python train.py --n_layer=12 --d_model=160 --n_experts=64 --experts_per_token=4 --d_expert=112 --d_shared_expert=128 --moe_layers=[2, 3, 4, 5, 6, 7, 8, 9, 10, 11] --balance_bias=true --init_std_router=0.0073 --norm="rmsnorm" --lr=0.00684 --batch_tokens=65536 --seq_len=512 --steps=11634
Below are experts of layer 7 (counted from 0) of a mixture-of-experts language model. Rows are named router (the router's row for the expert) and show model dimensions 0-79. Each number is 500 + 25 x the weight over its row's rms, rounded and kept within 0 to 999. Numbers have three digits each.
After each expert's rows: a language model's description of what the expert responds to. This comes from a sample of Wikipedia text that the model never trained on.

# expert 12
router:474490490457506525479463497492515505531497511463520493540492492484513530488450498497480513489456506493499552475497499548532506500463467452453492482520516506513485515475493525512540502480493499519450490530528498480459458493491499480521526557
Capital letters and letter pairs inside acronyms and codes, often in parentheses after a full name, such as KMI, AOCR, PMM.

# expert 50
router:500503508517512504529504486483531478489515526487499471511450450506499536468493570498503498533474484522491507496508479502526500517467514475508473523470509528519542475481453522492538491511509507484462488499488448503516472507535536469530539528
Common nouns ending a noun phrase after the, his or in, mostly buildings and areas, e.g. building, roof, coast, church, country.

# expert 3
router:531499496528510550492468492492558474488531528465519516518488470529523538477489493531527481467521481445486460464495512503509517490466486454504520478495485518520454445491526561512502485464550473506490487530508517461511519532518561483527504527
Cells, pipes and party names in election result tables and political biographies, such as Party, Votes, Democratic, Turnout.

# expert 24
router:523543471518518492485472477504507507483511465521516505471448495493488536464439499517471511483520509492513469506519502490560508501476472468522506486495470516551490458452463528509532492516519469494505477499487506481522472556525486476505558500
Word pieces completing people's names, especially surname endings in tables and lineups, such as Martine-z, Danchen-ko, Chamberl-ain.

# expert 16
router:545483474550461513525491566482572509463484510468499486496457482478507538478509514531547470527471498502473494487529502501539479477502499512468537492467506523499531502504530492496525505510480510462488493525498503522456474533488508507485496503
Nouns or their first pieces after the, often followed by of, naming places, areas and parts, such as town, coast, side, possession.

# expert 14
router:523490453515468486522507482483501498506525496509527503544433521535537527512443487506483512534484483513467517514511489489506514465494474503513532506556483530496517489491493539487530498537507486517478543480481501527462460471472501489520524510
Latin-style pieces of genus and species names and taxonomy labels in species lists, e.g. -idae, -ensis, Genus:, Species:, †.

# expert 63
router:513549502474453527523471504522529447506466486482486474521479501496517500472456499510496476545496505525494555496482502539487527496497476480498476493518533525523540478472470501515544481544499477498519525534478506513533524487502535504500546506
Words in album, film and song release listings and infoboxes, such as album, Label, Released, CD, and chart-table dashes.

# expert 4
router:506562511499457546508449522511531488488501491472488445517502472520519488481491517505511484521495523495506494492517499529501467491488473494460528507547477530507489499504474528516524489512464541499473495541441550509530489498500543464498528508
First word or word piece inside titles of songs, films, albums and works, often after a quote mark, such as Your, Night, Dream.

# expert 22
router:516526505524458513493461554507488513500481461534502467515499466522478546483500508582495511489471481518472526498500457542498515490505469519496516453565493498515518468505476474475490482490513528505523524484490491480504491519516461513501501513
Middle syllables of words and names, often Spanish or Portuguese, such as de in Rio de Janeiro, con-so-le, T-ri-pwire.

# expert 44
router:489524493530461490481487475444455476515487474463551450514468497511503502471493493527525501538517499448532478516540501494544501469497483476510506488542497487515531525465485497501485490530491502537498473529444523495537502537511530493503513494
Inner syllables of non-English personal and place names, often Slavic, Spanish or Greek, e.g. Larissa, Casablanca, Aleksandrov, š, č.

# expert 57
router:524496522514487546463468531517514514486523519482495506528521481545573509485469514482501519476435495507509536479506525526538497512509463467459520487532467516486475493485515491488540497500449524503472495541508505532472508508506520493508517528
Single capital letters beginning names, acronyms and proper nouns, such as C in CCD, F in Fenway, G in Gertrud.

# expert 55
router:552526533539476544467463498452506500463531492510499520497479464492500505462488515511528429506511505483530486488510518527524517509508492487492504527476486531510503496502504497480520489490485457520493497501496486546506480501541498481516523510
Commas, relative pronouns and clause subjects in prose, such as which, that, where, there, However, It, plus reporting verbs like announced.

# expert 31
router:497514511486461536484485539505558517470502499495504498496496466532496502473470504520477503513457520488496517491459481512483474492506490480529530474542447501498535497486481523487516485505505516524493489497493541472518505520502501447528557546
Words in names of awards, universities and organizations, such as Award, Best, Film, University, Institute, plus the of and for inside them.

# expert 37
router:493527492502497527454464501506497512490553497484495506551419460497503530482504524498518456505496520507523532506496463527487510512461455487505490487517486494457501497459515499505539469512513507473505461536497520515458450482492513507473506496
The word on or On before dates, months following it, and place words like north, near, along, as in on 14 April.

# expert 45
router:478485489498478500492471499516510524517480500518504487497496490534501524481493538499540458502473481477530527532484493518510474510498514466478552509525497500467495489471530525514519513544503523502501510542516514520504513511517537489518498516
Adjective endings and descriptive words on geography, politics, science and religion, such as tropical, oceanic, political, Muslim, ecological.

# expert 25
router:489512487506505589480504508479513486504522477504496515494520461497494558452496498518515497471474514505557516485466483512536500510462454487492488502493491492467477463449507503490496504517491499479468477531491518523500470526478493493454514538
Short entries inside table cells: numbers, blank cells and country or position codes in sports rosters, such as GER, MF, FW, 0.

# expert 9
router:522517491521541467510486515476536510483476505485503472505454482504487545470472550503491437503468555483509522533484491512511495508503506495503485520511497491544485508480476518534542497510533502468468497509448450497513500485527534481512536541
Second or final pieces of ordinary English words and common concrete nouns, such as -ming, -eter, -otic, roof, floor, building.

# expert 27
router:496517461518501525507512524485496494507506506489482488553485504463523524473458530535499474459484484431515510536509491498500504543463484457496482496505505519527533489515490502501476514493499503480479476521456494536487461533521500495485527508
Sentence-final periods, closing quotes and parentheses, line breaks and closing = marks after article titles and headings.

# expert 34
router:509504484513488498456477504526496521437520479481520485534458445497551514478488520495501461463489485511514502518535491493521487513497500468502507520506504514519481508483450508469494534515501446504529538505499483514473519547507575446547494521
Auxiliary verbs, predicates and modifiers right after a sentence subject in descriptions, such as has, are, were, relatively, wide.

# expert 58
router:510560501558504509505479506493528515507492504465559480532497455504509517468488494562494506497451505506509471477526452502503501462445493479507485484528469520475500490506487494472525490475499501481505499523509532487466470514534518473486547524
Titles of offices and roles and the of that follows, in career passages, such as President, Minister, appointed, Officer, House of.

# expert 0
router:510516464553516554529504517486479506523503502482525505550475494469546521494489543516485474498469498469500530520460483482494446496509509443441486465542461523542503485470518511470494513525529494528482488511506520524510486532498509521488528507
Line breaks and sentence-final periods at paragraph ends, plus == heading markers and sentence openers like However, According.

# expert 38
router:560467482506478528452483553488501497496481499542547483509504473518550508494497480533504493496439472496470478471527514534506485508463475502514474478523447540498512466501485544457495481504461488482514495487483486518532483532468545475493490504
First word or piece of city, state and country names after in, of or at, often in sports text, e.g. Los, San, New York, Athens.

# expert 18
router:485521492554531501530454505501536526476507508524506459521432493492518509490496504484503493523479502473532539501479482485513488525474454446471531535531466538503499478457531503509482479526479496488501490517483501522487445497495511470489568491
Byte pieces of Arabic, Japanese, Chinese, Greek and Cyrillic text, usually native-name glosses in parentheses after an English name.

# expert 41
router:517480506545463511507485492475552496488531510486563437578484469507497481464496492499495503493505492474487524499470477489539536471491502509502468545501531540495506457505501486513530499503499498516483521493506503519499502504512522489486539479
Field names and values in key-colon infobox lines and table headers, such as Date, Location, Coordinates, Length, Total, Label.

# expert 15
router:520488494488493520485495497461522514480481482497523514521494440500489540457468514493526480530514503443515494499507518496546495526483456516493468494498517545532475492428476502496522480517517488487497460458478488510525471534495502500468519534
Digits, dashes and team or sponsor names in sports result tables and standings, such as 2–3, Milwaukee, Chevrolet, Racing.

# expert 53
router:507486485519508545509497530527508517495500498487484500531527497536556501499433497478476515476477516471544465524526473527562502539478466474474514522531477478520480520493501485504523500490503503499433525556527514516488498541494530460471505524
Opening letter or consonant cluster of a split name or word, mostly surnames, as in L(unde), Bl(anchard), dr(agged).

# expert 61
router:514509506510499541489480511504506533469530513497488523524475458531510500459493502510471460504516516444476506490517480498547466497484472493516456476492502500483496477466515498522560516503494450485523505525499495509520460507473485433491512527
Pipe separators and semicolons between cells in sports and statistics tables, mostly after a score or number, such as 2–1 |.

# expert 8
router:526559514513542514503465520472514489490486485487521507522482488530519508472504505508488480529485524476503500482495502508505461463506496470523510495535472536529495517466471519507572526470529525452505473498489567504476439489548498480469496567
Occupation nouns and linking words in biographical descriptions of people, e.g. politician, professor, actress, former, and between two roles.

# expert 43
router:541514470509485465465480499521523502535517505509484477497463505525605499436502542528516442484513501463461491481523474544491525506476436496498465500559446505516499468477489491500508519484504480481511493530497490505494488480482505500511509504
Prepositions in running prose right after a noun or participle, such as in, of, to, during, from, by, before the or a.

# expert 33
router:524495489501484507524425519506542497484514507487497474549484487502523492477469502504496526485495488475503545499516451497533519461495506472522520474490521529481453503524484512534536493497520527460473515514485509499521474512544523540519465489
Wikipedia section heading markup and heading words, such as ==, ===, See also, History, Career, Personal, Gallery.

# expert 19
router:520506511504521524489484488544507512498526479477500482544478494508498542492479501512505488489439519450514521508531478524519506505521486449505520442483503529470478489499472530491542503478510497483466525503509491485469521482530487526487505520
Line breaks, == heading markers and the first word or capital letter of a new section or paragraph, such as The, Early, See.

# expert 6
router:519496504511497533500506502487515521485512484490533506564472441495543547469463526506473486469463538485528546522494492513508514509487477507464506513497491543546508526465561488488532501561492474518494512506500490511516471519493534476545541564
Digits and unit symbols in infobox data, such as coordinate marks ° ′ ″, ISBN pieces, postal codes, ft, km.

# expert 60
router:482483455517469534475462506526485511516543504477493498547440456502550530493454501529480453520483490493482480458525515505493504464514460513520500522470511540469522510457489515476565517526511468497521447488489485500496482490496528491488568480
Month names and day numbers in dates, plus in and on before dates, such as 30 August 1915, December 20.

# expert 54
router:489488489490492564478505481486518506530507499489509516554505429501511530473472508500517497484504506458522519501516508513554523511443428506477485471505473494482452468463504501500551469496486490463490455514485522529486479491479504466465516548
Numbers, dashes and country codes in sports results tables, such as the dash in set scores 6–1, 3–6, and GER, ITA.

# expert 13
router:505485507503490559505498495474529514472452483497494507512478423505540526446489499502498479546489474465500531524490497545504523500516474449502508489494489519532480489500507494531496479488508467485480483505468519477513468509527504494494532523
Dashes, digits and symbols inside sports scores, results tables and LaTeX formulas, such as the dash in 6–2, frac, $, _{.

# expert 26
router:494484505570505496511474505521510487540433484508478518548496484507521523497433499507536501475486527522478496473524463505509532524516480466463484551533500504515502503489501486500532486511526503458473484534473485447460468512507500507509546538
Hyphens and en dashes in compounds, ranges, scores and ISBNs, plus century and year digits, e.g. 17th-century, mid-19th, 197.

# expert 48
router:489496521519490505429511507516508480484449494554525499525440484469532509511471502500529447543479502487495507448498502480522499430463487474494532473523492497518501489484528511506529487540473488470471489501465473499519460512558514500506551516
Commas and coordinating words joining list items or clauses, such as and, but, or, while, including.

# expert 51
router:527494486527480508494497502508517472461552473476492489505457449515532569441471508497496502497442516487524488514482537522543513508495469487528487493467470550511523478444531481491512470513473524483465499534468461490518486498490538532501514524
Numeric values in statistics tables, dates and years, especially two-digit numbers such as 31, 38, 67, 1975.

# expert 29
router:520527492530478517512471485490509529490503470519487459533437498502536526472490546507543451485509522488527523535512469504517467481483459504537499509521491497487504494502525526508475484510489472496510518502463464547440504550529526480496512509
Verbs and verb endings in explanatory sentences after is, which, it, such as located, known, called, refers, translates, used.

# expert 2
router:484496466531510486504447510483494541503487499483523500486507472515470532474476509514518522508442488485521507476530460513557446520500492474496515488522469526507513473481535498518527487560517511496504483515496531508494487545537527468561533481
Words and word pieces inside proper names of places, churches and institutions, often after St., New, the, e.g. Lake, Valley, St. Thomas, Santa.

# expert 20
router:475516498481539506483502551510499521498514499478527449546466479481536501499506496498482470503488506489502499479467496481514445498465493485526487499515522527534507489489460521501502520507513498508532515524485527479468476493528537450501534510
Forms of be and the participle or adjective that follows, e.g. was, been, is cultivated, was certified, located, became.

# expert 62
router:535480518505473493516480496462516474491501493498484483537489504542525518423487518534461499534501522461516526497480489483493480477470487470475494472529501507534540502482507497492520506507509535511502522500467480490480510495495527501509512488
Middle syllables of technical, scientific and mechanical words, e.g. p-um-ps, st-im-ulation, cont-am-ination, and stems like engine, electric, bus.

# expert 59
router:537473497555468519515504486504529521467462498525507477495473472496503504501491501507532472513483451460520499473488504482531482503512487461544458516509487510508534489483474476512528510482538497505496549521472513517520499510545511444503517531
Plural suffixes and plural nouns at the end of a noun, such as -s, -ions, -ians, -ics, people, members.

# expert 21
router:547495516491475485516483507499508513492481513529490454534493495486544530497503506517492499552487490507518491474516484506495457477469487504456497412539531505483507528456467485529490510496522492506540493485507573542534497537523525524531506515
Opening pieces of long Latinate words that continue with -ation or -ated, such as inter, con, ex, pre, dep, expl.

# expert 40
router:543515496526473513510518483532535498449527494521479484510485481531580513508491511521507487495475484517540524502467475496473509477506485485459521484561500499495481513495467482505525477495486500470515520534459496496476445514475499484512496527
Single lowercase letters or first pieces of words, often in French, Latin or Italian phrases, such as f in fossiles, d in dolce.

# expert 36
router:500512498541459519518494471497517504512535497499517441521498469467488471450487478501471481522504507500476510507485480484500552473501476527528526505523492471490509465480521485497489486521495510480475530495507518565471525524482536481498551512
Field labels and separators in infoboxes and tables, such as Order, Votes, Date, %, pipes, and list dashes.

# expert 28
router:475502477534490558504492496520532494487501493461503493530493464501498515463453523495494487533500520446458524499503493489503521489479490490503478488537515515497520484492501518487524512540476452484499509491494533530468500538500495467503519508
Line breaks, dashes, pipes and bullets that start rows of tables or infobox lists, such as a dash before Country or Dissolved.

# expert 11
router:509488445529489531513492463513504501471533493485484493556451493493541539484459490495487486506510512494511507547500467488504510472477476472492489511546479496497545485505521550479517510514527503490497519511493481517483473537517523514506533530
Digits and pieces inside chemical formulas, SMILES, ISBNs and data tables, plus Latin taxon endings such as -idae, -ensis, -atus, and unit symbols.

# expert 35
router:521513461573463531507496513511513483479503528489515506499468497487486529505446478497482484477470527475509520482488518491526477476484463474459541493572502513495493474525514503513525466517501476513499465510475494477514463511501501476482529511
Line-start hyphens in bibliographies and name lists, table pipes, colons and brackets that open a new item or entry.

# expert 17
router:494485471513519540500469508514530489501495469486555491544497491545512487486500526512523480511447476462494515477519485472552500529510465513507510464505501533488489452438453514504502510519501493476512487489493485509508467490470481493491504527
Tokens in football club and player articles and squad tables, such as League, Cup, FC, DF/MF/FW, nationality adjectives, and column pipes.

# expert 32
router:535511477507456528515484521521513507497503485519504478537477484509508517458492483508511456533520537506515468485505461505517530480472501479490511482518520508496508464479499544495482475523493544500522497477490498504476499513462500483471512530
Verb stems cut before an -ing, -ed or -ated ending, mid-sentence, e.g. develop, reduc(ing), contribut(ing), indic, particip.

# expert 39
router:525518476498443547498424509512507483510480517495504464489493477496499489479487523541498480510512514498518531504484511494500496477511456505489514492575475537505481468495469552497523502528505509494514481528481516495561506520504546452497547506
Words inside song, album and show titles, often in quotes, such as You, Love, Night, Dance, Livin'.